Experts of a small language model: vocabulary 4096, a variant of SOAP for the experts.
Below are experts of layer 2 (counted from 0) of a mixture-of-experts language model. Rows are named router (the router's row for the expert), up (a neuron's input weights, with its number), down (a neuron's output weights, with its number) and show model dimensions 0-127. Each number is 128 + 24 x the weight over its row's rms, rounded and kept within 0 to 255. Numbers have three digits each.
Before each expert's rows: a language model's description of what the expert responds to. This comes from a sample of Wikipedia text that the model never trained on.

# expert 49
It responds to: The piece or ending agent nouns and words like conductor, mayor, store, plus the word or, Nor(way), National, director.
router:096142144128146084124115120147107141094117090114183156099136086132136085121150163096144155139141096163091125172096107134141137127108156145121153104133130133142109129131097173145125096167106122119132141091139139145156133155134156136139149147107097168132126137087125147140128147104190116109103162116146153160126121089080088092103100127145131123119163154155098155152138123126119158094147
up0:114140178163130137145164183099134157126123127127126164135126121100125088111129102113114132145126093177147135162138125098166155164136108150129101175154084124140106181150139114093147182167109158123143111164133155162108155097125131137163130149090082153121156140093146115100130094111145126168139120099109107124102113105140122121111089114108152116103123099129133143149144124098139102151130
down0:111165108126135094103106099147146142117081095124083145144189073156118126152092120083105096123147125130133116124140114119141143075090150098132080140135122157134113148081112108157126124127121148105115139126140133138130115170146102151144180103091119125118122120142145104128143102123150081145130149152168185156134145137092110135142120123132165162106132102143104109136112088099108099115151

# expert 21
It responds to: Prepositions right after past participles or dates, mainly by, on, at, with, from, as in released by, replaced with.
router:091099150093101107089172127150105121116153127147114171138096097154129106126091116171112172136095143152112158096157111157122160152098099106102120116131133119099118107134160153127159098118129135113116145157125135164130145090119120140133154149121111191117128132146095145145133079159139124136105148124141077138157147101098094111188097138129134109098153150149136147124130121150170143093145
up8:102112111113131104079116190128121151153102139119159172154157121179116131125116157113149084120117145128122150174127130094083123144123134121103128131184095125105087149137112139107117129170101147129191109129156131155160151169111098157143114124104130116129138134127160110138106092085138103134178134124118122103140104127179120138139136134106160123132135146110151180130130118103177135148124
down8:101117145106163111121126124165110147140123124123097104116135129125129115148161097143142128143109131130135099133122103101156143117117117117120111138091127119134161101084130146160142119157095128108089122121127121129095103109114155152096145171125112128094109106038076131135169143157107174141086119161099096091099151138099165094143140124107110135106154151115143109158146169100129098157081

# expert 44
It responds to: Mostly the preposition of after a noun (branch of, top of, numbers of), plus for, from, among and adjective endings -ous, -ical, -able.
router:153102145108135125112136171138175178136176126156131121116162139154129114146109167109109129073143098154141138158150124093129147088118088147101098124108127177130145096103131148157127104106157131112151084108094152159122119124153123155159119146132107146132118127109119122130148129086116124100118128144121158101117137161170107082109129118137116130123133166079069117156146120105119161094082
up8:138108134142119095101124115153130148141162128120106100131109120118105139114125118132166097154134122140172128173090158079146156083119134145110104129174102211084119151101131135146145153091139158128129156108146168185112142134141118128144119131138113078139132128085108138101119116122173153154119145156113155097148120086153135162145156088116100102150106150120106128132111139161131109139127
down8:150184087127149162143103140157114140118134110117132111154105172132076124134108111139109141103114171151141108175127177138117143133097141144112127130160154098132108131142093147135101122168116138169132101166091133111181128095115118105073081096122141118135123137112131139115152156137099140096097134136099123123079103159087144093139131103122121131102164145146128096104159103144153131148152

# expert 0
It responds to: Word-final pieces such as -ard, -ark, -ton, -son inside names and words, plus first names like William, George; e.g. Ward, Standard, Cardinals.
router:118168173095158134089138119127096085113129132151145104161143168134122112156125130151100107108121146165145134099105124137133107070141112150120145117115147161151117094149122134144078148143132160102146150080163135120124165160146138142160158144127123095117109126120149123125176107150098117097086151136159074127162146129114105143151102127129120126120110146160121175143075121166115120105090
up0:103118162122137167132144106099130130168098095182136150131110111135124167133134132146092120125097099181172126153094143121150099098128101103136164109114175144117092111159180115070111139118149127133111148118121113141140134176149143119118176118141164109159127130154125139134139122174104125153110147152130093091148131133113151119120091121104142110102121161165105109153074128140111131160129
down0:098122121102158126155101134137146103110104112069108127151173147126083110134149139117150147135136111136097148119111133167137099103159133115132137130134104134150135095133092159128099156091107167094124113090127154108121098145091124183161132177129086116128110117089121111107122106141067070119113112146152102097168135138121101148170144117145135104129124108120119187123101131154144125141118

# expert 23
It responds to: Mid-word consonant-cluster pieces like ich, oth, ath, ott, ph in names and words: Gothic, Jonathan, Hemipsilichthys, challenged, Archaeological.
router:128155110120105129114141147142131103124129140146137134173076110130114115075158097129096141079167171126093088152118151097130098099148142127101146126123137094127149149138090131128122133139140125163153125138119157081111146140126155120082098151099109114107158131156147096156120142140136114120172118082125118145063153140140133151140172142143105113106160117167126112110160178142116161108089
up0:076136196121110112105140142094165146143141076136131161131137123114146139094086167108098136125126108120138127124136168146116147128153149141140060150105132127101149135167154105114178166170124169114168146123134115126151136063145106116138136098129124126130117162151137163141126147136146141120118128115143147083146093112143113096169095134140157136150108097103125120138088129138149105147149
down0:140115153150135129128134114135122129107138132104115117127152105090085161111133138137085159111146158096104121137146148127165140129132143110112156129130127104184091102103147148134103095102112124087152059162151098134138122158184152156137079151115119122112139128147169160118131137113171133136148120130130115136166131111134109146132144151076081122128169166170105124070105144137136164119107

# expert 45
It responds to: Stems such as og, Ind, Med, Olymp, music before suffixes like ical, ology, as in pathogen, Indies; also % and As.
router:125110128099112129105128129109101104102115140108158131178131141152100128103163110103144156156162107145149126140131116181135100138115128143113175136136101106144146152111099153140131117150111172156097139097084109133116101112127152128159167097094120165115170130090092100107115148143136111124133156158156122130122096141132096152105159137132123124146160129144072128069115155158131077100176
up0:126129117093109148134107129132132106157078151140159163112116113101104118075149133132166149114168130097136083118148135143086177157130162111138134117143138157119159121128181065124156112091109154133154149125101132111148141143126118086128141120114090095135135149135109112135155142165131114140124123130166095122133101126140076129167134155101142142157157143127125133087112180127169134157086
down0:145155089136129126128144145112112183115153163190151102123168159071120120160109125091143136138155137161124135151076088167116091100159144133140131136111167124106135107119107136110153167155087129140124116131188141112189095152136164120149149156146150155160120083119147088158113112102140135137115135131146112136113106116178119136140133130152145117112124132115101101135109131146115117136140

# expert 59
It responds to: Mid-word pieces such as ag, av, mer, ov in infobox labels and names: Engagements, Former names, Suborder, Sauvagine, Boltaboev.
router:129170106098118138137171138127102157111121132141162108085119147100089128156135138099114128160161118098167082107096114126119142135167145088147161143116108144158127139088128106157154130124147084127148160110122128153128119140102143120147142145108107105084108142122130135072130093135128129113172146137086179130148094133141090129120182107144151135121110111119113160166150152141130189116158
up5:133132142112140122126104131108132138116168158119098075134090155139093122159099105093190129108129119165087102177134148124094119154121122116089133160120117114159123149087118133165113136187105169114139146132136101120099120109095142089141114131145150169132056105140164131173102140111154136133100106158135150126104141146140126119113150126125117136110096116128120101174144144105144135153101
down5:158101115169129165139106114072169165157130115125104161136115145091170127103131131172107126103142154126125151114128124143165140135130144126124110151125132138140122145110120138137153157102126097127087108158139068116111142165128132122089114114133082106110086135129129171114127103135149181153186094127113171131133172167137106125126140122081128084156144134138144163160127173134120125142121